config = dict(
    d_expert=192,
    n_empty_slots=3,
    init='uniform',
)
Below are experts of layer 7 (counted from 0) of a mixture-of-experts language model. Rows are named router (the router's row for the expert), up (a neuron's input weights, with its number) and show model dimensions 336-383. Each number is 500 + 50 x the weight over its row's rms, rounded and kept within 0 to 999. Numbers have three digits each.
After each expert's rows: "gets" lists some tokens that make up at least twice as much of what it gets as of all text. This comes from a sample of Wikipedia text that the model never trained on. Tokens count by the router's weight.

# expert 6
router:441446505417400488529592521618482485570481581438496566618505494476458446478419524542549540485430455445458395553548493550470477465564507416414477
up0:526589506572492603498490564562511467486464515432416523593497567397515525557463524467507471533496523498501568444440527427539532478530459470478560
up1:536383510562489505435476551509457504560573415535428590463439500446470484420538545449493564480496441601531498429508475516451543557501400463429475
up2:496447569575535511479486538487473501496462462471452513501383542478480554406428428434401539485529568468444518456492488489441418625522515500487492
up3:642508527496455455459499510532555508504523523463536514540480531539526477468445546420557522431458477534462444475507466460378538585468470515531435
up4:563448497544579485547493565517499495531600509401548480457533522414520520436487490573445538537536472500593401441510513527486474490556555489429455
up5:529484550465515497425506426571497500509494425390441447461546449533589437550583467498453396557518475520542539500448501503520441535483509460360555
up6:497439492502499478469455539471523421504414513429405512467486513478433506432520461382495551571619426460473577469499483545525415484540449482469474
up7:514453507494497549578460535553563510524467479452473524493490470504465601451446457441534545600472447574467513525422506546482459540539481423510567
up8:517501479597517501545405541497449555471578462523571515513516455539502420606572547478476471486523522554522484463495492532454515548504501467567588
up9:497572472494444470462451498414486496475539446512429442473437453485492436642495436525499484524516490528489453474548546544510593554538468474493538
up10:440425514474562515534564561446560472429513447537526565484499518495461537520461425404430387463484463492420480461526477425428483615442539510521469
up11:539431497415600510481534467477503583445437406572429587588550657506482625558451505567515421510511497514490495450541484533456420560531473451464543
up12:447474462475514583545506499566536577505571517526479406576521500467443513555538556485436505545544487588507514438553516520495502526466485527479513
up13:455484522508510485536548555510491472464456478496420610449509491507415594433510535514392452474557434507407520435445516471506498551417453467410408
up14:482433502410450452504577593465569521546576539482492496391532464497402583500484571451538493547533462458510483487551489450484406476483479488541483
up15:467484445548509470563543491479495565443570510415475528434509476516534455536495439588496496422504536469450650544541463574504485510484482566407470
up16:566493431457430556525588535556463559509372543427430507391517489523550513462535580453539495574521549504486512493492524392482476467502578498571492
up17:530514535466492468446512590441508550609388467477436482526596575476411440566458522573415426518492475577446459563536487380539534576499469583519507
up18:488425528521455497450453442546506574590487544587473520629464560467413550500490475456418540476413497453458656480467513427523470472432514572508552
up19:496493539587524551460503574516553489546480510487469443482511471480576510510486455557528551484627414626444495500502550536533407494508500485454463
gets: "1", "0", "2", "3", "4", "7"

# expert 13
router:454517500564559462451477531437572450508584451573393560546528437585475522497452421498545372440557558473521564496555458494468508500503471499410496
up0:379516507504574578546478498511490573550553515555449471504490430466561560453522545518530414508436446573497529520492530457619492435468566456479544
up1:534388428529544560432533497446554446532462462432493531442502437457540437434502479370417430566467550510525498451405486557511533476533538487485461
up2:453474510494466522522512575439509473601467521521455494509523446475544529533505468549471473529561535397459518524455583511493507519459501540497489
up3:557532436513470547540558495550583480482515471482516452542485404497476535552500439456427450556441485444514547495487520452538500476574545556502570
up4:525519529452540493486552533461476529490455496534539396511526526440429467426555627452530456502567471611429418527406498534510444535523615480523490
up5:466428522517493496549533606541495531512482537556484496578439530544494453447582450489470488488498471534451497495493520498440561433465468448446457
up6:504486503476513486493547559574532496495491615548561492492510529530497434541462574471468460543533469490513524504493489471487451507528536539535473
up7:505608414513612519580470489558536516552476410313504476599549507497534434490575527445454519477577511450487492435524571544583548521503549475515440
up8:477521480511492515467514472586490495470529592524531434504565517404501445406420539484478532473595494497418508537425446435558462465462491422590375
up9:472391470526478460407473452557542541567455542527525491464457475494408434521530514555525533560456467464468528479456508539447595445440581559546574
up10:460473531585571426457489524447538513444444472564460561467506414442490501517487468513374561528485478517398439518547492481529432559448442574469442
up11:523491448493501523488452482532541462464539456548483462490512546516485516541579498519505502437509522444485601487513499445448495484451442599486482
up12:541533546485472538523479415583510560433527483510479423561477489470502539598473542574559500511523505513451447534535511537616534517537458499500481
up13:497509418545513503594504459481503500377510506497546509583556482524490435521501429506490521527478482522519499561485483528521561584513437522510507
up14:576456536444476504466497500518516519442510523504468516514541490454562595474447466425499460499606552583527568525456495513515410402543507528491574
up15:514523439526559464519531548541543546494481556485455515431488600566537567535504533424401527517543521526542485518492503510493544452556433535497634
up16:510524471508535453502543484539442512542445486366485420529547416510386555401595567457337543482404489526503542456466564439467574441420539514587484
up17:518504601499539581429486506518469564521477568505518463373526566476534517519501505489409522461472553593525438490522593408498448514600477523511510
up18:545428535514422513496446438512456541552571491543476475480436510386447460545437450448536524451450507413577496447473540431445374496478572535483533
up19:519417531497433487420561542538581523452493608456430486495519504516479551467470504465458537449538523512477556558437503451433466618399508523615531
gets: "1", "2", "0", "3", "9", "4"

# expert 23
router:476530477463477444534512516517432491505469480564548538482582601404536458517526517501513472523445469437556526461556469512559602422559599459459547
up0:517421545525532498544437536504547462536564485454449567535551546469495532510483498503485593507530505466500493491443491554532501617454428430429437
up1:490425513640563513531568523500514462460564523463453499454460435430478473512431559434457433449492585494494516442511548472460438433560510506453471
up2:508473441521573525382461481483524508454538513553517553526503475478534514537532557482560468639539453542570535673546502542554573473480549540423628
up3:559501511575420570558423529527461525510558441523549452528479547461450521485436521478498449516481534475495469486485478560499486604555428605481515
up4:527455488440491521488474413530512527559528468515482531584404494488503521437549534491485479585515417444548464563489440544476566485418589511467479
up5:448516490594508504539473603480565563503529501492398500530563570460555498526481431470449484477569454594495539451479520538430481488540454467406568
up6:550590467505521549474523595417456470471444483491506424445598510547587507553440524480471595521528449464461464488576377493439543489510396571552483
up7:466562460502602482545573537530480520437464480511448385582465447421462529426504639446461501509556608509518552545495579451532571494543436488544482
up8:585534528487474428573534536492523415536642503517451484536515484572523474376561537523415452454502455513457516438558514525454447540460469487534398
up9:483422514500467529511494532378493511573479464557501469464532635485520575510510545570439483473507473477503526508511617528377442506380498561510607
up10:460556500493485498569556522503467462537534468502524446568435522526530510499426547469463531523476427427543452471465498436487479489468574450559532
up11:517442551456475505493432502481465484518548442516519537503550544489477500401585520388538518494532540590527524591484595521461518548537444455533445
up12:442480468420560551510532539404503434405485523485489510503591547524538469561432523442522476507521545480515457469483539478404574427532591515491587
up13:552498488522578503527474452470542479568463446496482548438590450515494552526477481547470424537468459498519574495545518487578499601469517499420465
up14:515363498478501564515562526536506508434545485475504418469390408450491538433576556562443431518531475562500565447526470548519507569556456505416549
up15:527425482502528499489494441392543476515548503515503448498486498503540497457527497554607441488489558584514483513490506565485504507450523576416497
up16:462481520533484582350482583502551611477554472440453501562460460465419436479461483496420473537571457512487421507546517441545464545520495515503589
up17:498477579535492458443599581544592526548527543561498515515520522424483496490510465499478496576562418481470565512457468479495455515515521404504450
up18:495543432428507567470412519506471463457437494446509519503456504447558430461452496536606485515577516443543549521472521540563557444513482452464549
up19:553442492498497446494456534478572480608497484443515504442421552518457484464486527497528643522547498545497481501511435517580443531485515476470418
gets: "\n", " \"", " ", "==", "===", "|"

# expert 21
router:452420542402495523458631458483445429560486526535490490553538469484436554528593453405427429517497582543488532433515496546514451538491509475481520
up0:470523489543498540428540574490402622554483510500509551379464581512489518497506541423535441629537530558422518516453555524462457428479519568492514
up1:599539515512545492502425517566402561522524574518384518562497544487548526456485515511526583487560434489550531425487497497451500580481466525481548
up2:434494518451499501450510537493518522579530369554538501480459414516449471486517408503449526487477542566461499534513466438610485467500567424616476
up3:485397505498490562507500473526506482401410559583544437597414573458501473532486445496592404609495571424500517532543443464452478509527593594390536
up4:536410458496441458436522514459512525472548475511486439481521529435509541450465462449483524638513482479454558435460530467463527520505520432566451
up5:509507507540548539519551595511467598514421544453510453572472540463504468524500480506464495527525517540485583538429445466462563476520498516501601
up6:499526508448525441391583498504525449498501491411449483388563453460464499568481590537656541404404476487454498450486428494544498477433523482416535
up7:472542489563559500522511478454444534524598398466464505467563543577533599493590512526418548446468501577477507504506484442424439516442323538500416
up8:524510506462534490483522424502468518520523458479510636435534461494432454493468563479520506536460490474465545426389575414521366436455479476544555
up9:544532455521529469536477516572540593432598501491497472543557502520462517420408438378425525572547429417506455534426555454523493394542551535569496
up10:472558591452541494538470569503500494486509587602524497531470540529435513432563541502537526416522502568538596510472514461522499526453539516489475
up11:563540467463435509581464568515539523519581374601477485514532435516561531440386440449533551439563516558452483556519511494570513577478465434487415
up12:593494554473469462493566581388478548552388493487470463412447496496546576455545499503508557569561481459428534493458468534538526354557454581542481
up13:500519485392600406494464517487620502501497530462389544441559543535557492468502440465467530520462477491569477552502505500567467601487580610461374
up14:570471522487394497528566475434499524519507521543460557382462560481556571427554507447528520615539437462433577482491552493497505465477547516509456
up15:440615523484553371471458522566496476534482488513498380524559481550489492476399500409677542397515532464419420474486467495540528430477521512508480
up16:388520495512548497489534427486495544416472494624461561524463468548499505486455438551440504511497488416506562495481483492483541503478568516545517
up17:523535566467548509459449519492500488496624512529477502538593428539502621426462513473469463395477515568408493407590508428476559584536458539513421
up18:441412416503518540465526486513518470469478482556519530562456572478522509526499435519496477519537545369527539515545489509469509470452504536406450
up19:446533491487525534528451549449530564484579445560481514461487402497490568512482461493453501474560521486453477554542494483513476479494471468562455
gets: " by", ",", " with", " on", " at", " of"

# expert 18
router:539437540574614403402596485495497510502532461603514519529438420488457573464545520554513507485485457468485538488549610457541479607556499564531464
up0:486479515560450477499440545474565463514523528520503584504470530595496502509466590557500556524477459513517314491463491546594433493530480552427484
up1:542430524535549487431417516535537478458528402526529584524529452527439572491493545615465453545483405450537452515510544583518531447361447455486421
up2:531440501471497513511458613514517493517450511466522528353492484541546576453530506530502558488549476501509480503509433511507521437503474426528502
up3:519410495531444548511536480552562435455490483411478508498479396479497546446479408502539460466520420380522406490472495529398487534508561533474577
up4:485509516439421486433448503543582476534468465530560555456463452498586481446548499493504328545646486538400445499459468514466425553566568403507503
up5:620404511509526593435567562372548545547512545479500444502592457551459453571445560486489437526440464499565519499560481556496429559438434458420546
up6:514439479429487495526476471479579574522460457388450418436569505483594479589478561515378540493578455510592480463444498450428417483616560538492524
up7:510545513499463583457448487566461460574501435389495505532533525476416546434423503507518510387522474572467508432531473474494525501476570423523529
up8:480497484484449431438478508495453480496538521434483484506500527526439559529466522443481462506563656491467556449523471457444607470538440365555458
up9:463534443480481499431610491491432571528491483562486509488449514530483570488463407457482526592492535485396473515495563522474506534523468488569585
up10:500374545439470438593431449500517604436524471457532458473583418512430461509546575354521455483556504474432452551499438504539498492561534512495421
up11:475447474530397458589518596556539535403519483503513515454557526434439481461532544437460530550501404421568502492506488461548538487484415511510464
up12:456589598504400472415527472564536495380419571575521572517518494470550483474413438598508480610512517544426490524481562418472442564570493537414583
up13:496539462421496492507519474431558537581524519516405497610463465419468451532609436547529494492507465430533451472444577466534541469467440513450523
up14:506469449520621523347545445529506419338513460500437441529462564488445528508525504468513492438598450495445543499524480439479498547408484549468542
up15:487496500491533551463432494560452416516496491485511459395497415458515412508569449604550477483429511425554581548454424541441542469463442469539528
up16:434532475458510457473451433560435532505483523563426484507499557482557490469592557513541588550545424485473498576498495460521517464547465375460441
up17:524544508526511539389525558379480383525551470529461541449435427536523560598500468417447543556525513516409531464495472547508459438512497447549446
up18:544498545481613510514513540507416477555462464491449499487579539501557449467589463595594473474578449501555506540486499522485529522462511445447524
up19:476473434528509572373534499429501414525535482525542547500492476487484491539462494459458511565564546526449520545483565471431551472536447352557536
gets: " S", " from", "-", " F", " K", " P"

# expert 10
router:552523479515552595457408479507502539395535561515512561482467538497534444577511531490520529441466479544476458479400412572439547574481488527527577
up0:522549495472511528457537501534486477398479423520501348465500561531481456519513513559412464558453479570403498549458488469501440447512563456539466
up1:484558458566487545449484491570554538573515529504450451508547463481479471588530532477569540516557448413403432453380598574487465460528475456567487
up2:481519510499638542459512485460482512399447549537463446456429511516436525454547486502399505478478351520503481430381537487625467534558585533481547
up3:509490455533571443588555449566513454465440548455466466590523483445420416514547581465567535565493538522579435515585493489501600441573609486553499
up4:539422531512517493514482637489500463517513405444478456494537450488558519415566588468424483505490441552404457473466484507608542591488422485379455
up5:540456545504402464450555484621522520564466572559495511453576600445535511492496508517454525489531477494435542416493514506525534551449359552571545
up6:481571453482491490500551501440464530457486473548533480521498463554567578551494421542472464550480613479425450450624425528463526507458444584458455
up7:509444439564475587504506457526467468546459458477442453411427532387474569414503482430434508536529507482522481470444493528469498420474508532497497
up8:368461537478513507551560489429591519554469509631471522454530455433558509536511572409530550461513591517534486484466524498591408515554447517463510
up9:532463579522562450505483517374438537513513468422492505524562371462505511535560581465518585454493594504438485516599486499528541400505479474496450
up10:477493574526544514501438544483483534497450528457521463538518501483582556540510471576506482523515532435558516430460487535424497500586567462486514
up11:569560548473601503518504496431455516493503535474495557447548418483576568481567438493446502512536487505480464429563496520568422552508494495412474
up12:468550501538479453458501520519528521468439561465452488488524453548471614440527539477510481529639406341428515508547423470563601560608509516380489
up13:412499444535500531448492415508442462481537511560427460453507556401474487344513470444464477526542422527505472540481472562573610523545502474436501
up14:448517504527539496537499430538449478499497471476507370434530455469386489523482511540539501460466546541447474548437494418516482465462577499526575
up15:407452573487519491489498525494474436451470494485504400499516435472465510535531610602570517552548443523451452555441533487483438417452487464485461
up16:472533531521588548501534586483451492452527484393502548527549464625507612480564559541492464482590459529545553527476500515462528529488444529423520
up17:582476457479502582543542545435463495468486539477483490446526521500636487424551458522454479526514488533526509421410500511473556501542492532458511
up18:523485589562470425570509456545509507524574489440465527575590469521496568523525515578558456487548477543525512581514479443557521476476462521462517
up19:502408510486489523528517546451533534495588432530482550431460525421517445550430495505589422501518502461512507555454568466526494407477491434505601
gets: " and", " be", "ly", " was", " is", " or"

# expert 22
router:502446468454482431525485448522611469537422531429429540442593533462534449560485459411557512482549498415536549496547452491423496360515565493558506
up0:534481491456460455433503446515486582533510440497507541523533377453463462493514521446478544537459492457465556522436489491491495443496526561548500
up1:560543651513401520466498494516435449500530535561503583527511458482484538430546545626461535503394491572471376444508562493573461487545432511514497
up2:494555486403602515506593454496456555496460520509478484477605516532449526594508472474551477446570516470477439484515518410430490518495457569506468
up3:489619502524473530554570534494608512497581539443495536571601524573522490414503505462527436598507466504395404538463439514536588444546510529443556
up4:529508497454531527486495448427547490438500519419539502478582504488475495516485497436501383434494450459570509500505553394433516563520545467492586
up5:523449507464444472398518637499540545547478480486536476481465522527471501510561547482507478649521501443488444467410517495526415452615551422499530
up6:527542530421515576377509512437549537479472540477517542500525461555439456434446448529553469485501476458481529490424646498604472563551539537565542
up7:466508516563483499509498573542430476487487498463475458559525484463481468562497482480372473434595471518474433524498545564484595526403533514458480
up8:496454440559430554628430466377597431441486504560516539484511583513522449475592554414554468523520510492510450464535544528436516468478531474446413
up9:478528435513581489488352476523442494530579439534422448482504575430561519519558413480515455530535551540408403490420496432543570600551473528490522
up10:416536543543512603424566453464495458505521586556475502470571469562535482427494472377465447484542551448493499572540489529495476532508432403521497
up11:524408502529470529430460436530543517541548484489438443473433546495527449448605548486539523522480491521517519554477512440546536513454581518486521
up12:485465531487498493461527611477441493474474530501475456493493587450488482517508483501472448468612488526428490567513482504466366542430495430467535
up13:554513583534542467503422485392489496473468517587518488562462470562385537454477521611523503524526500529440431557474430461556568515488500528497434
up14:460465487478480512525570461575517514518538449506541492481576503441562494409541529424517476526542511541493485542396477517495545530536496443551570
up15:523486494496551494517576656428558504549548546541506562394497468514400574509597512442469421501533460452391487627589494439543554524456518610510390
up16:507574509469490531489565491494557522500488569442540511591484445525482433423440623441472450520590532454455492607416436471415555593389534477442443
up17:476532644474509471482430460536497472458583484508588483503488499569478534477559534419492524526488438563507543487540559370530509500598614452549475
up18:545474514460467492474469526463554543540507468440437496488486468522540553508512470519538499488542471452550503585487530497540546519373542485462477
up19:467510561466499485503561520555498589520523417490524467396529457545510483546520606514464523550472465478554473568445541431451462464592544533480508
gets: "\n", "|", ".", " |", ")", " were"

# expert 16
router:455498487480517549493546565482531483484465542456482555427567527476574512579444591471502530472472518495476393457435481517512563443530456520522540
up0:425500468531586530510523504527482557481543505444428506445554516535537542457506595520463399462404523430535491444547511498445458678572454535491495
up1:557581380526555489450552494512514434477467445464487536590565451517531472585484556447410537557458469574511518516523483421513518530630512541524512
up2:471544468496516564527513611407496430466514483452476458434526466467403493525584460516503473506495474410383493471464531478567413555453414403445496
up3:503468522550525489445542520484528556473500506494451392472531443588428549533506500457546485519535450511489443466408495546462509470539550598587457
up4:490543566391412586488401506464559468554511510417529507541487471547629464553547501484599433580500450432548503535516507494436526462514642572429485
up5:528487456607522476513498504514456566426575593546516500621434445504487432456473497459409416480580523502555462515545529463505545561447597453556478
up6:439457544409468531453500521424503566434425500498492391447560477521420469518541557565520596520508461489440486496524455491543532468436576492558429
up7:478556555538442425572509536520453542533526497527459514393469460481462548431580501463514488440505566499519548477539449403463461458525417435572483
up8:493535467541544607452487518547517533492455556542473452474510592522475441516516478617528497554451449483533428460514524462592520530532419503419568
up9:605408416581467439552602432499449499551537540479502471439533507499523490490573533411487536511555508548501566501402451470444504477498461441460441
up10:483456466500509580470538580422538526568511547509517513469482464479438518482516429413417479631523499542558440540478513470562561559411496500469483
up11:541456539560520584576469471476474561561478521502486496552473551450443548507505544461446542520533470517507520481447517498414543545531525535459514
up12:462457531582497564567516471541554513457512497449483532544542470547515559475485403526469484491511519530456516481468437489441377523554485502505425
up13:493477544560549492542484531495540463499505412543485439526543499448532423411447525474467500494556520503593504445487576448432448477433469566596518
up14:518457469499587580479513457588465556434399492534527504472454491445555445497517523498451533596507461478538478491422509559501502447542587548460581
up15:477453621496386460487511552549520431588485475501474532525535553489464452615545529470575522492512530528467498482477457485497603453557566491509468
up16:478536521453456497485534557583484456554488508523483453540431563460511537446450480559435483504521522416501641440541550526424457502467495483571459
up17:523447437537447501538555505543420460590489467551456460405489481567469490494575527512461502542510481550416528484469459517522597425446511571592445
up18:578382446526404475451528610453459514596533419527446492497458543429498521450468444484523593533523479532518511507519502478580510480513555463385432
up19:601579485429469564512479454558493562553503569477543513589470493545493524487512567537476584518522440518524498441505468503517503580514519520599419
gets: " that", " which", " and", "0", "2", ","

# expert 0
router:525388459592551595534496480530464431561445488484559444437405477533433486559528496544465487505511437544578483529551434529522485398520486549461455
up0:547613527482456554471527562503467577446520414479500546521526535515423589528457580494434514480468506447496557456372461539445509487474472483457498
up1:509536523493458488527474473526554508497420500494499537479523463528566388534393461447468474505569575565544379540469459435492493489453497506524498
up2:513519434533600531503498383478516513467530413544526546534537481473591432500413541470489457547541463549507552400491476500506599461412558447474495
up3:508472518486501489506446415478510444482454540545457509419570523460582438487514430469546527450473524540541470466505475492495474454597536516490417
up4:562510538473500459519469452415469453509607525435470560511484519488452423360513488500488550476547431576527482520497469522529442601514466468522535
up5:392444456488565540504400475494447496522525594535520509509526464405573447497475506434475549489522453483504540537468497544441405453479490443430453
up6:541526514536528571523616523590493526535509464499527486439522562483422464596406507546413476502459445471444524572478466406439481483436465431540539
up7:496556474458559515501465504453486521515475448536401431435481409443506534446480387472466591475527497503490483438457442520581526587495442426338494
up8:565494500434481547566465517500536448534529520494502574570503572517542590459584485478391563574511378483520510413569547524403566519488621482463550
up9:469399589591477506529418490470503522513512482550490453434502468490464529502542486513537451474524448497542442489533484481517590486501397378506439
up10:502504630566482497495501589545571484459437455448513505533461516440509379464466503439440579526436411532511490506471451490545508478492598488476563
up11:537498559583522458459507430489502514450616438537460428517530523476575504516488462516502476514508522517401479533449417374541468516503489447511501
up12:532482539544475500504513475514507478506478501524445475490522476416545470357495538576456547518474523550470508505498485519582532475565439539509478
up13:535552473453394565419436622545430441538531505539476502430496527463522507404459493460479411572547492515462572448506507532501527506503528494443510
up14:503536465432520521514475516491500461515493583515520531526420466467578419572533510527591396579565460478487537543462527492562511514460497485601598
up15:490498564445503534546530480437384516487396525566514422513439509388503507529443437546535521538566558501481426503519466483484558485441447554525396
up16:443472507535502403518512574571434522574452514504498452484457497432487414584503530548469566432481396547546526533520498522427424533425492504444407
up17:574424569474498462529450490546477506493478444453543432578432591531485502428502552468424515498483463563491527479468465519565475557485548552514536
up18:447532411519479434538503524558472535586539459454546437437532484442409510485489458551472518469499550528480513472493512511524459513594524497483440
up19:526448410490523500537536562487565475516612481504518538503534426538512451557450548489487395544478542488469429546511440484512518565513557471502625
gets: "ing", "ed", " out", " up", " him", "d"

# expert 14
router:549559470545525461570372481570385482542524487568471423419496505483510529547541530441596541591521496553559490437547551486522434576535401407543492
up0:572517436454467452492488528416505483537542519496469418518419575461540522500432449438515539530508518509538492532469516483554578584571485500420521
up1:488522577421621566431459601487544533560499540453406463462474495542502576545535564596507483529399512403545529505503498638492454495453482468467479
up2:530522456476646482489560435580552512446357480479398505494473474513624470555533473541497462566542498543529474521501523421509453507526452505440576
up3:494572568527513464418563392487452505455426468460516507524411514374481619410575594533497489463545572461392486474413533454479621609475416526542515
up4:524521542556547488533559532477549442478589442546475529463474482474482582415503567613387589410484435517477633494465528492471457545435456501467404
up5:534466441412491567403528416510452496446477556517480474550475551541516499508468520518418539580541423415507567549511496485483523507512441634474540
up6:498543500518630480524540396535481510507515543488452474549505424613435549507611556556376580529501470533445485496537545445488514434415559506559377
up7:468485512465544504546471498527549533506475436511524518559514518540497588416612443510587423465507545488562485535517610535578530557427526462539413
up8:442433539400495526539487574619513490524556521550544584446555472519492474588513516531489501568646449558534571565429485541396422478544520425491537
up9:530520464430543521504494518498439606552516424477574581495517442519493439502496409538446549508493436575487556510492462529562449463504511445514476
up10:520493402534505446466552595463502464488461538519426495429529482566460556499512572405507566404603507543523585441489384376514488473450481446509444
up11:485524536427443525507484527485522595510493546504417564505516474460544493524528509426546446630489503567444525497461488500488547472537487553495416
up12:457373452561442498525577507505493507527492472463538474560398521469522497540543538508453573508535511510584415516484439546487555505594493510553516
up13:522508506464525561530481497416552590532523476497565537513497573456557458508486501315521518472494544432598499511537504475481519481475511374390487
up14:474501463403458450503482509460436491557515522442441433581504462480452623463584518507428510586547390440501541499518461424474495427538454563570375
up15:532505582551459521508468502554490490425513446477456493512554593516470492465434527415457486510476547507459608633438395450552411505506496536511478
up16:592541418590500396479561473510522506498541459430448438537492521592516609454488467434404515562567468533445588524484472474432569479510540570490427
up17:544526515512572501482556434505515512483479624604427494449531584459536496531385396494566504597500524527514587426417549412553451461553521514512525
up18:539466549457573523567541528477479586469502491518520520408461500496489478477508543484467441450505477500422619503474428533497468404520410427502505
up19:556516471552464435465526483451504435445589502470496476630576542467413447457421538418483527486550488472512511522405505526540566456503404505502575
gets: "ed", " a", "d", "al", "f", "ive"

# expert 5
router:546583523490420412443467485509466547508559446443480412491555543518519552459470518513488518401535523503484527554509547445519390614406461536493477
up0:418502483511524518468473584568516358565515543493510454463470578466548476485459457540516482466502541531477502401564490371521514553472487522467369
up1:561477569450529573475475513497506556449438442479567596468512510479501487491556500526602369484482469442503450468483463463514490485488541465472520
up2:483523437436519493524527556512458544522521550449512432509454524463478470547450478527503546517480562486522480460478554468481464567460578425483402
up3:497520581545614575519521473599484466543496505496557497499496499445567451572497480494406576571447411494456516464488493547519552458443599400478494
up4:480541476519452465375558485456504513496477495516480508512469590529418531537471428429507522503416491540424480485504507439529475534471475514589527
up5:398461487610492505436581478477522554461476500497513393568448469474498401515447528442461527495448463428527471581512475464459552436510589469466607
up6:492498527562459563538542491549554431480572500528423441543423431441418479490485448591426514541458471475544546524449541550515524469488503522517493
up7:501537497509461464570523462523523467484408477517468531562538493516499454483557471497534549503560515510518374614545523510530576534544412465491479
up8:501499504464537549529503460506486606483537498470529552548430519451521462490527515522540497513499454528516455548528566393550471463589566542495467
up9:518526350430494591430432554513567525512613607619482568491517475520529571526503399529473539614514576508475485487535530504537501462541444519528461
up10:425407527478467538423518501473535500497598518565472434532530537501497507531497486475535582472614537369525519522507547510528585498568435449474524
up11:506474409513472446466440437526482488528489478644490467514490487521453524441461535518477665501521381565441437469546526515424415511578464493470495
up12:585469444500428552480456552599488423433468448534429562388487462510464520521568414521485400527626382534417507466505454592504473587488433463418542
up13:464506539504499420590405538565439505464480561470522537539496414480495500454536456606514472606460470536520500581493562506495676520529526533433518
up14:473560403424428555467529599475412538553622494598417436436494529543581586557418577557581413467486527465473556501563447571511524456499513447509531
up15:479536615576493600454495473382505463485527564504462438498532431512424524520564550515571572528578440601406478538438477541503487535487523452478518
up16:501426583563591590534474635460466444493474508435467476442431557474587531434586475501504508566527562417497462476453463513558514552405482492516455
up17:551454555525451550368583568544521486477527542547487496547453550497422475505590483532525470471484551478501468557529564436431489470486491430412510
up18:528541511447521598436508504404506494494388462518505516397428454518528553535540382496546367469518495520536507427426621503482464486521556593527483
up19:523408437524475500403503540544572489536468397570456524500396471460575541530484420480480536576508515517495547423532535475474543485525504425530524
gets: " the", " The", "The", " his", " her", " a"

# expert 4
router:487410456552453523497525546540414485552468590518532481511437554544567491528517472495428522536553484566493493538428459485449567448421494410606522
up0:505526517452501506538475547551536458349553441515533503560492417453491447469516474408468521625496471463454432526429517508537547533470567521549449
up1:553474465499562546511468535420610543456468506463512489532390436496549457554434523489516507650464545469507490418431593509507534483660553598489485
up2:534393535513514497378638531544469546519420515507472509491447521451445499499607603523510427495478478528443524555368502480504578459501533535567599
up3:471419454517447432462524498466479536544479544539451476480490501486503494460468380467502515486504527500488569527495586494479422422502572548442571
up4:518545609542496516474456534417520504449492406530382542453402492553522542457520526475454443453489504427565501491506465504444555497468546596497580
up5:493407441549495506465416561512561384478515507559494481550497506490456513475503486528566579568496478558517523414448482434562508542495485455528477
up6:510528497519473530507499549499510497495597441519506475462468412506492458483468495473517388555503474443392488435481472506562420437478489451546533
up7:494450484502454450511488552446509513526439497426432496508446459512559423526569454464439453569512494518403585508554562529531549564568431537466529
up8:573512513521519417516542400502524509454515523618565500556521471568560513455472583448468474509487603494483529462485469432469529378526454496573494
up9:431438540528537487515506495372457500538560495471391477488478551450480507509435417571420486524423467402438526504527550449451492531536517494486582
up10:525486524602576558506538506603504567506470531557456459567399500508597533477505560447453443435466421446412474409498517560393557443467451526479577
up11:533507598507530465423472501446548499412537456449545448533505467439569435548508517470425533541493538488510480550377378470504602543440571615486494
up12:446498412538493502441522503501473482476542450521375485454571439526467453460450544467531528507620476535469584418456460434533461471535541437459374
up13:411439608540548584390480559551553572567473454478522481486488473437534493544521510475420494506510400473439450609411482475441571532474531503437515
up14:417441552528473537384421458475462480461530474547500499468405419408471490549580495578546494611550477403460477500508585431538476488442504538485515
up15:497569551479513527472442625490432509411562465561466509471597507540499479430441452480597579583556519511409478457477420457455514445415496530478419
up16:467458534473544533394553516575537542503469399469473421497438567527534530477475497399474467548583538500569544549458446461493535466458552629456480
up17:473590602541459593539538482515480449509490472474473483482537587494538538532475510481470426459535445515485508470439406474498405513499507497577531
up18:511495417419476402423427427524508479476449488506424553477480595459434532419460489468628542528491390495470467573495491539511470520467607566500485
up19:559563536453616531454440547478489506484441540515450527469510505425527493482533491471567545533589574428534490422489550475487551454564386591542466
gets: " in", " of", " for", " In", " on", "In"